Below are experts of layer 4 (counted from 0) of a mixture-of-experts language model. Rows are named up (a neuron's input weights, with its number) and show model dimensions 0-255. Each number is 128 + 24 x the weight over its row's rms, rounded and kept within 0 to 255. Numbers have three digits each.
Before each expert's rows: a language model's description of what the expert responds to. This comes from a sample of Wikipedia text that the model never trained on.

# expert 34
It responds to: Word-initial stems and prefixes like post, ex, pres, born, the Post of Washington Post, and colons in taxonomy boxes like Phylum:.
up1:134083116140106115126136186138139116142132126155092095134106110167137102133088123137143160168134127096140171151113111136066133113116117145122121129156130125144119188116096108154130114112148099179135137111108143108125132142107119138157144156127159138108102089140064131151094136146115099132126130134101128153089117140065138109144116134179126095127119124151160154139141127125145122131141099095161098131138128075096143086142093110165113158133141139125137093078134138105131131158131094099144144101123152150149128151185152133112117136153133151121151127133135144153118116140112158183131106149111158090139113158130150134190103133136144089145146131142131127127103082102154187126118120189164166127063140111125126110130144154092086140134164120152126127098138104103120157136096116
up2:169082150148113128150137119152117150139122093106116135149168115130107098137056137136101114131127132165140131149067127140147154126111129143158129096131136102140094140138156119144157108061140180132134139165110158130096136123112146144113167085109127135116122115123136128124191129106113125097168107127139171101119088141107041133106129099137148115150186145125144144167123100112116119134113103143142092131129070170132120110110151196115145107108171106122097133153143157114115107118109132132128173134157101145110138137139133126129107137107135112128157120150120170112113104137114104133146100106112134137156103154152104188146123114108108101143159135172116119151108140110165137134128115138133097115113163138091120127131130102122113092129169138102186109110134120080089119122084134

# expert 19
It responds to: Nouns like years, months, died, member, University, and Year opening list headings (Year: Team; Games), plus ″W/″E coordinate marks.
up2:121144188111172121145122113110120138109143112118107097166116127156081159133124137098100123138105109157122136133118115115134103134149126058122127143177157146139146136137097133107123116088138123171113099145119111159143119127149109121086136098099160110111107128125081125124111136146113121139114107123111096148155098131092134132127098113112117167125080135119129145103126145129104133115159099186133086170137153107086088119138148181102142112115164123133103133154177163117095032123125102148132131146152083120153113102112171174117118119141158158110118143203128163123150123162108102169133155141139092116092104150154116106167120120135101119145152108123160128156081112115115083137100134133177163121149113127136153111123118152121111115123152130125134156097097142130141139145125119
up3:096163121214128127092115129156143092124172123149153146148098138118118107157158102110086112110128142131191131113149101148105140136133130139117148092116096133147060123133136096189124106151132158097144128134139154134145133082170137159138115081166122129121138153134147128137121154101122137091092126137128112089131132115108131081110136106140109113108153167136153125148138152142123130122114101115155107099097165122122097081112158146124124121117133099117086133113127135154166133153149128093128167149120123125156145102125099104186170133112121110138113161133128108109114104115098122140120109109103137135146119130141156184114136131156146189125105125153157130130136144164153101175129151144092103138186111132103085163113107115138128119090104148070117127086136080113123152145152131

# expert 3
It responds to: Decimal points inside numbers and abbreviation dots in species lists, plus Latin taxon name endings like -idae, -aceae, -ensis, and nationality adjectives.
up1:182125125108146105152147166123130093109112152125129120147176094152091143066123172163166113142159141105113145179114112151142167124106117116139127112136137135136100144086143112147158089140108125128117125122143145133132139142133115131124143154116165094136094162112169142116080101165146149196164105116119104149090135112157128147111126150091143113136134168131140103143082139117110111105128095133108128114094120108118085111137139144132109183104135160097124136148132136099168129146090128137107080177137116117136140131114137094118083131132128189112135143141109115102142170128130070160097103137132140118124141110125116161111159129139086147151132081130178146113098124114145161133141076123178161110121121119139162122096088140131120126130179139114133167135148140093119113164116156
up2:152119117125145124184098180117120116132172100123136110124155035104140111150132111124112125140138120145113139110155144144084128120123073129147134135156132188143106155164162149166157095080195121139135137133120102105123137084144105126100150143124123097100109151166122125122159132138111208127093099138100101131128123157123116138109136105122139147130142124124110110143113097112093107154152139104133103103093152116078120088115163103137141124108162140155146096085153122156133120132136123148119114149128122110115113103088137164112137161110105133129128147138161093147147083127076091133126141152132134109130134118125117130111105097150112126122156154127157119145122124148145166154089142155092154150164123147101101133121114102161146114157160148140160137135116109069182144160153103

# expert 51
It responds to: The preposition at, before or near, dashes in date ranges and empty table cells, and country codes like FRA, GBR.
up1:140068117117169134160126129134144102144143130085130092149132134126118149129131114126142079127147089104110134107114113115097131158129103099142121133145124179122119145091140117162111109174111170123138133106125137149170120105130137153180118129110174118140144129129113112129105125158090121134095072161118118103103132176183112110088131138148151089125153129103131118066143134109143160135128161124148136149109131137135096150124148120143079125139112126133136130137157145163100076188122131105147130133130146135101094099126123143147128094154106081121151102089110091078090080128150108124093120110124141069144152129131111191149136152122104115145151096085125097145130152174105149111117167132154163141143112108173112137137142149121114146137129187135134105119124137091114125148158166
up2:134082139155144148184132090117096153191143120133078158132101142114120093138118142125112114115117117113130141120138127137067179133137153134116113119149177135122097078125173111135161119118157128127122124167113108131120184131127132135118180102106163139137130121081134131099109148139109147115125115117150096130120114097130106150111144110124143117116170161157125148132164099156113098115126159155103162149151141135146109120112113126140157161132115160122088133147101114071123136134174113141141107116132120154196165133120073112118099134100132116137116143116135140123136101179128136163110149057130139098098118093109114140170130123127147175139156162100141093119121154155188126120134122138180116122129151128137117119094137099094090110101129124087141101096108113130143120130110183

# expert 45
It responds to: Past participles and adjectives after was, were or a, like played, published, used, located, plus thousands commas in numbers.
up1:106104095175131137093110116122134122137144116135088108148148111159129119127144113142129104134120112180108162128122181097142126127139096153101128123096133113088130123121111121155101124098139139103153113126137122129121156100125161125156119153115165139116129099133109205116180133102132148146120151100154132126121081139147140103150115158169092103140151130140104137153108150158095123111124165090118101155129146100121141138158074096152126159153139153135142179087078142139130109097119105047146124100190130132142132158132165161118102139114141123115145133123108147082132153145144139129067149114149143170084111132144097139174107167116094155151116127137134103181137104129123170106120160167116089111120105153137096157140101141161109146113129147124144103102113092140126123135096110
up2:153129178132134172152107096149146121103088142128113170158135123086128126096154116160082136153083127110128141117151082148111105196088147098136126097135140145147107105154118120101101141139106135168108181143096100115148130109141116103138163154103114124143118123135163133079138123129146146100119133171143117079110126143123148121070115133079113086132136154156157110123175113095096138134122098135130183163111170142158132103146068150118131108088134127101125130136126154139104122114114135092128123128175164119109134107150133097116105124145114168117121142135131105129137137131098141167179137159129099112157123175166113148134131124121124179102152118127126112115120119154131140100175143086124109154147082114127153157118120075137166115099119119113129078132163123142141143129107130

# expert 27
It responds to: Infinitive to, especially in "in order to", modals like would, will, could, must, and invisible marks after coordinates.
up1:108100148095152169125113099133103085107165094105130122151154143159123135148094149128113109122094116157128143124127136178097099198122103109137145152115127125126156122137145119152129139127118135109163135110113129080135128139163148112127130122189126157137155155128134136121109145126142121089118133138107128117125146135079104103110125107136095087143118158152119147131143095128090152165111128107121171119078123124146135135093111099139148169123129158127167157147112132110140114165102130159103147109140089138109176120099106081117103174137103125125103141114100155112135149125154150164144120081107124092059138146118159108158054130130137184122140116149104129139149119154143080160149137137194130087162107088155125139157130125137129134095094132109132182120132121118107173145127130
up2:116131098154100133128134130112129122100131176130071109133147093143118135157113102119099098150079105102110153136081154124158119099135090110132135115116154186118130118145133109107120066076129146153125163124142137149134141144154141143147108110092159184130144110185125152143087142133101150123130149136084154141122105117114091107124106097132112135152123133163100136159150120157142113155157161094098137111152149111101106142134123151143116137075125115163144084086095145133104135106140104175128126108121138130111169071149127149115100124147095144121119135133089171118109146136120136135112145122088139146081112138119132084130159099134179115157101172158141124128139146089122135131095110166121110155095157133177124096143127126115121104112130125154104087113140159123098139116054136

# expert 55
It responds to: Quantifier and degree words such as more, most, all, such, well, least, and abstract nouns like investment, property, production.
up1:135135135161127150154153117097138103154144121137104159152149099144107127143139123148138128115120073102152141129140145123141107118069069133110119115144107117120106144127129118120149120085157142103112120093119089131095128111134154140167137172112120127131126134144100142139154169127137121154142099152084146080137120135123101086137133116116109128144157139124138140144110117118092144125126160110229092149115096158112150107128138136117149137080139100126106169136087191129070156116144136153145185120142129130121150119130142169159124156115071114136116125148150132126116125132093147108135098070091111117099151151137141124146142130103186124200103104160115120140145119128143149148110085138110112108110148100160127153106070150178129106136140144124148126091141146135143168141096114
up2:151120096122155140130095111103104134105135128141137133133088150150146140140131115129143138126146131145150123137044130125168125109134153094111128109110152123157123086142169128124142092132159106167141123123154134146117148076125131121099120154147130134116129140073113116075131129073148116148136152131076127136121157179140154158087143113115124127147097142101132123168105124121104117146174157129132152104124133109158140139169082130152135154086102136120118132098168132139161132121142125143128145140112153125136128096148142156174131142100069201150116130155134149115182145105094124127126129145128135122095146148124125130118118151085147079105153106089118110153130125085095121139095116190158183103092113110092153130101134140147103118093124156135111129081150087154122170112116093

# expert 12
It responds to: Verbs like made, took, set, won, scored, and unit words like km, kg, ft, mostly in sports and measurements.
up2:185102116107109151105122141104128094182116163149099112138178109128149122160158160095101124137068138124155138134109094132126093158132105095133116122138113147129129154190130147117157145188123124114122134151146113144081139112115131106072092151162106128100088129135156157114092075135136167128142117133137146108133130164086113119121071117120129117134129146142110158138101119124129073154120140124125132153119096088134149139149132083104152162131125131178144134127114125137154126112114116168155067104125134143175120110125133135124143121124109163097089091131139120142146167131117107138138134134114178124122147129108149126153142190122167135130139121128120089148137127101137106119141131143115139113125119114129158060109106088138118110107164111158189132117094157139104086156095115
up3:120127147131107152165122102079120070135142141129152110166106128123104070097120121149106151129118117148164163097135120144133142157136099098142131142155161113113081112097151147137149126137118168128127148128148128101111132118189125198114109158114125131101130122136139107145128113114092129130119095100103103136122087142102178128139130133143138127163136135121162111138106069116188138131137153130130065137106085132141109099137099132129073128161104127062132130162089122140151144119116100117162141137131107163118127151126115135132105106137119139131112107166155133103127088121125124116128122092139097127093121135132135165119127083140105138129174070146125111111176091121166136127131075096166119115129101124123114159132150112148103147119169200134156109157164110107128167134107109

# expert 31
It responds to: Common English first names and country or state names after the, in or by, such as John, William, England, California, Italy.
up2:113090140123114092088120139133089122138114127118094099108128119120157157117116169136094106127112122154128108110094143062144118086131154147136126112119075169137129130148117095130150103158119153152112115128109151112140165139143117163150113154122132123125116137148107090096080152152144140142140160046102107140120121136157145119118152098130124126122100146158143143138097105134121100149124116093124132162108199111141134139159129132086120146101141115140150125107133129117129135141126121173121147099152198151167205136137113115110144134134176155074151145138083166130151141130106128131116111106143137107118110115124068149120152143116143177130140117129146144117093143138101111111135154126164113108151089123127106169127115135103136119122150135121117129092110061142128196074099131
up3:117153124105159113130121097125119159093145138140110152084097134142120165161122165112134105107125118118127075189150158155136138133078127104120153126110139167135123086112119089162119133105120127151149192124127109142146112109120132089154137147091167111127083155112124148107095071153137123102142119119114116125136090116106152086093141151114107114109127133107157148120049083130119108114149130131138101120113136123154160123151129153115153166095118109140139123188100146097108132101117125130147136182163154164135131097141112113124114102154141119096053127148141165144142142133169120144136101108130160118148114146106152086139115111136158113171139151113114098146088188147123108101135149159155110137142100119132108132161115119155103092142146110092168114111159133150136098131122115

# expert 26
It responds to: Month names and word-initial pieces of names or verbs, like Miss-oula, B-omb-ers, H-ij-ri, destroy, strengthen, final, interview.
up8:125104155136115154100137170120107128113173102119130121121111100139127084110120107145140166155102148099118106123112125159180093110144138135125114140154161139142066131109132130179104097128111133140133117104169137156136157140134161123125150127113150119121097144126119170110164144110107105169118139147073093102170118174129125113086144147128120132133134153088120106171114068111105094151147097153100082132134105147113140106104053180089130148132134128111137118111157126113156116147118103150111136160119130139108126151123162093146147140129117109135125106162104156110173145129154129129115078127096115122116112127138139151151102117090119129116159148145119106086163108136168089132142098105100124103131169129108123048121160095108108087154119124140152137147125114068132151153107134
up9:151140140155131093171122128099144153144100130138146084108140125115128111145098146168158150152149120108127107149082184119143125171099131149152147151175121090146089138140143120139168083119159134139125148112119159133145137120140122137102097121142142109084084130120115136123108131130100126132127164128091096130138100134113085104143092135137146153128136121111156123127087168118139088113141107101117160110150116125125128158176150135087167098160184134162147138131164135107109086183194131124121157097140132135102116152131095132143133130136132155130108123187123139091138093102103128116143113104146130110112095144139094108152098093208099132125117115113120087115093117113179119142120120169144131148126096125112143085117141098098142101088149146106116136123105100073152143149140129

# expert 10
It responds to: Subject pronouns and clause openers right after a period, comma, that or when, such as he, she, they, who, plus opening quote marks.
up1:144119162133143132131128114121143129122140160107099113123104119185106129126119149107100135133137127102156151148140174151125117079100131104114145175151092161074133146099175116147148105191147139133149149133111123101147138106085104146147158099120118166128137095146115081154134115139142140171141185093116141119126146162122139142122141140155104085130134140076151138175096104163154111109097137107155127097130097138113149162147108110117134115142154096127115114112107135140130064164144121104159190068165155110158136086129119124107161136110172154130103106129115104119117150123126101123079128158127136127128147110128125160173126121125150136105122146146164080132114125097080161102157101148165155123156113121145155080112109102123127109136142094125119124096107120121138134093088105
up2:120107146128126176158156150140143146112113116141073116141174131107106106109134127120146143156103138136131151143100156137138130081117152096132138135087116062140092152089117114079149110134110155164147132146118191140121129074080178101183147165087124092143140127107138089128118110122122134105146128126116116099169099117151091129165161125126156145145150121127148145094118116128132128140165167141212134071123122155105122102139118146101131136116144138130140147058123138133086118166131137158079113090108120101120145109136102132143071137114086073143139167114110122090097117177115133132137143115141118119150117112157112142127107106139114123164143126148142120160133118150140133103155138129123121124138124121115138149098120130125144099114133146063155147155111108111128111118117099

# expert 53
It responds to: Negation and hedging adverbs like not, may, often, and opening stems of long words like pron, spec, controvers, inv.
up8:186099139123110112135101113117097148158107091134135110130140135129073103077159121170156161120141121134152135114133131138098111104116112118139158130123120123159084132113130127110123161125161130170109148087119191165146134085138132143095120131144124133089110104173139110106160145120078136137114109108160114114121076160149125143103093126147121129135151130133140121114111148141112174164085173119142151152154130126138156073146097147105068086112147101151109118157136142131112147095138131119142121132129186195099155149083153114135125120136125147059078068165092120119127169130076126105144112133147120137120119115150146149115138118128122141123154101141106103148103150142099142101129091129136150145105160128136101138177134120125143147107118121084113126144122154139123137114154093
up9:143109118104112115163123073091105134120119104116101124219131168161085147151137126131158113141106108100119131107125127138138134132121127119138109125093144101141151139112118117125119107093129174120097110115177105106127164131119120171114168115098103184147136095107111156162141115106121190132143125101096125151145124156160129167117078073134167112127112147159117124134113135176106156139127162126141139113137130140151100138111144104118103116137111169079132098148098147136171131127114133157123171137153096094136135127116094137123063118118106112122123148112082192090080092150103100136107122137101153132114139128153088135094159126119137144085116086146106140102148135144164143142136113103159109130121129174135172112151132149129136131102138143106129127137146132098128166113106158

# expert 39
It responds to: Verb suffixes like -ing and -ed completing words, States after United, the .S in U.S., and ed in Federal.
up0:137157135135129136134140139137121142133154100113131129160106124133123082099116133130125116159132104164140116128103123123094153124155072112134123152180137098155126128170192099134162122122123141141092183111155140104140140119107095151138172152109143157111083133158101095120121092160150150134141129108138084117126135112124112131082130119068158155131124141154149136074109162102102123111128123148155133126142149201093146120129168108106137135120150164103117153148123133109066077173099097150149086095125127118113149118117125118117098119140094122152129124130132118063117078137151125145154108126067145123155124152148151129114107110149119123150141147138092128149111150136136123086094116145121162148104175191136106123147094124097154111109123138171166141120128121145114103096101123
up1:167135179145146142170109147125112121119141184128145116120143096122139099146138143105136116097134141149125140144078183128103115135098089082075101147121129144157080133132151152105159149131154143130110175139147119095122151100146165104169131119120151121150134139073131088125161101119102141084132110106123148067118150124136113094145131133128158087146147158142135140139142158152109145105155122147129142104117132063160120125116129088119137136139138134119122128095136117115151155141139074155112097109132156135170170131175095109109131204116117142094143103117106148138132144129151109105115108127123131130094171106127100119129135147119114093114192147118159163116127112167101174129193103157093141129119126126111113130099128125122088138103137135116106134088136120167098144151118139

# expert 49
It responds to: The preposition in after verbs like released or plays, dashes in year ranges like 1901–1902, and other prepositions.
up0:157111117095105160144149130077105181128093097141124137108164129082128148120144169143095105142090115137141122103105096122164148117125147097095106122137140119101090090115157126110127112147139148142121125110156156115145152149148110162107140076124127115132093125118158136147149158111141138148111138110100102084090110194182096175089110111137165103142133146084151140118134162132135189135116141092167148144075144134143139131108109144122148155132147093082113121127156127147090105097139125142136114141147130108113098143117088119155115153114114131127168161130125138142094133134124131125133156127072094092121133157126103153111127112125159136133134119106137100133133152135138091136100158095105084126096089154153086112112125067105139127110121149155120171172159144140127148137179112
up1:112147131115133151121166154096160111108128089126072144136170101107150109143136104141137108137132124135116138123153173144113098121126093116132137136101111133119111190102147185140120101133127123102190104107118112102143137114124132139101129115113121089162161152146147129132144153074119141090124092152144165116153150170131182120140179134140127102123154154140103149124136109153144114176119156103133165097064154128110130117070146145125159141149156116115116096099116125123103137120102135152073110183162126130130140126142122146176137141118101140135119100132115127138118145165122142116128100079090143104114160131140128176138119116134144191143127126101176146116120140125143164097137149109100128147149149121121142154111090110066138094101137143121180083117110124113133135132076139

# expert 17
It responds to: Later digits in table statistics, scores and ISBNs, plus word-initial fragments like f in fide and fountain, or ID in AIDS.
up1:128139164133115115088101095165139131141111112152116126122119128128114087094175134157114116136078118142185173074111138122096108178162131139112096111106157145119157142146131195092131127118089122112148135097113116148148105132184100118148111138190159134136139091119131096105104153127144127118126085129173106104168127146162098131150164112109165153122118128128110137171134090154090145141149133152137162103135116137151133108113128139095113112091129075146134149106168128125102114119143149115113130126116127098110120118101137110082152170132124105142138098115151117170113137110130117137132141141133147119113125105128139092165100161166147146077093120113116112143128110121129110139095164145107115132176088182115148153073165114145134130112166161078143130100141142148130135133092143
up2:197136122147127100136127154111153090122127138124128096126097108110105097134107135114147155149071126124127162157109153046154120115146121093081140139162116187109142141131121162143135135145137124161155116114135130124151185116160130169118121088149128106113123104105133136119111136104119122120151123100129135175092100126141118157085113120138101115123112122136127114146118175145123092157149113126118154131133106120092113103132085129132133129113140158132111118119141181124118102150158107097096178142128068131151160162132121116123193163122123137108127115172078140155178179121100095147095111124116125131153116139080099160148137141144116133141115148158123096129095149100141108176097090148137153138172101144072121092097117124119108107112111120148124118110126120125157160128105114

# expert 40
It responds to: First digit of multi-digit numbers, especially 1 in years, counts and coordinates, like 1951, 1,349, (11); also non-Latin byte pieces.
up0:147127177161134131124170105118134114155138157110119135137127117201131123130165144088183129124148109109085127107098183128139123126082099110143185119119134119131122125198133142139120132095106131125085134132141132148129105154155130184187105112126156109111128087156096134128099114151095141098159123165123122121158130196082144135149127094141154106166111126118125126171116082163091148149130157120141084166114129116133122153146111142123092138069097151124100143114109138138125147164144126100137093114145122101117115111130137132144112121103094137143086083103141143137103159098119113128133099132090102092117141130157108148132103149101121130116129077142116124167132072175138119154122099143122131118163115113096099108165129162108113167130134137165139122113137111119119140144129131
up1:189132072133152123125113124126116130146094136162128137110157091142111129108082106125143116135115127121107161100134158122095151151099124094080095099154140138089128156093147138117128063121115121121160150090127111141161128136150128115162118114113119112105113159085173135116127098146134150139151124128115147116118121134153170125068143162068159119134107125113114135136190123112137129125119180124117120155128126110122088136153144133128149154140134128156157113121122148096125145139168083143115145126160104160138169116133152132105138148154123139151090113145119143170181100167102129127159090121116107106112089138104154131184083089144141126163106125164118155105139127119134114107144050149151115158137147157124190139091167128132138157112131092146109151123124158107108148133141151

# expert 11
It responds to: Prepositions linking a head noun to its complement in running prose, mostly of and for, such as member of, calling for, among.
up1:095165110114140115169156142110128107163115100119114130119095120087125125112120131130104142114126130131170180120110166127128134147128134134134123142175099123110145158149137140155175131119147119132118142107111193087161121135139142111120101139170175128068185141122130134071151161134072106139099117105104135105115127158098158108154133102141117135111105116141143137164111123119136125181123109141135151131091119087157144122141121089125116104142112161113122117156152180121101116149148143122127181138100128130139111113168144147110128139127146142138168142156128122117085153154116137115087136096118154158126145154152095132165179103132117130158180150116137123113121109095148122109097154127124129131106102147101108103134170106094100151142146176082116114094104174123140177075131083
up2:097157150141159130143153106131088140181116093110169142107093123107129094127106084134169136126167089141158138131085114135083092168131141134138180124143170152144137098152128128098140097138139130134181141142118112152158139134104123123146141133126130128140093150137119147065165169131126112108151104188112130130115087094138136136120185111107142137133167104154153074105117109090145143091141142173141125136156118142098129124126137119119109131128137158138122124090131126155106117148145097163114121088136128161120108125103119136133097167141123134147170149143145133147110106124110085105115112122117125135152121140161103125157128127142103097135103125102122140124118116165121082089158057159131112161145130113086067114128179126169168105128120127139149117116140172176120148143106150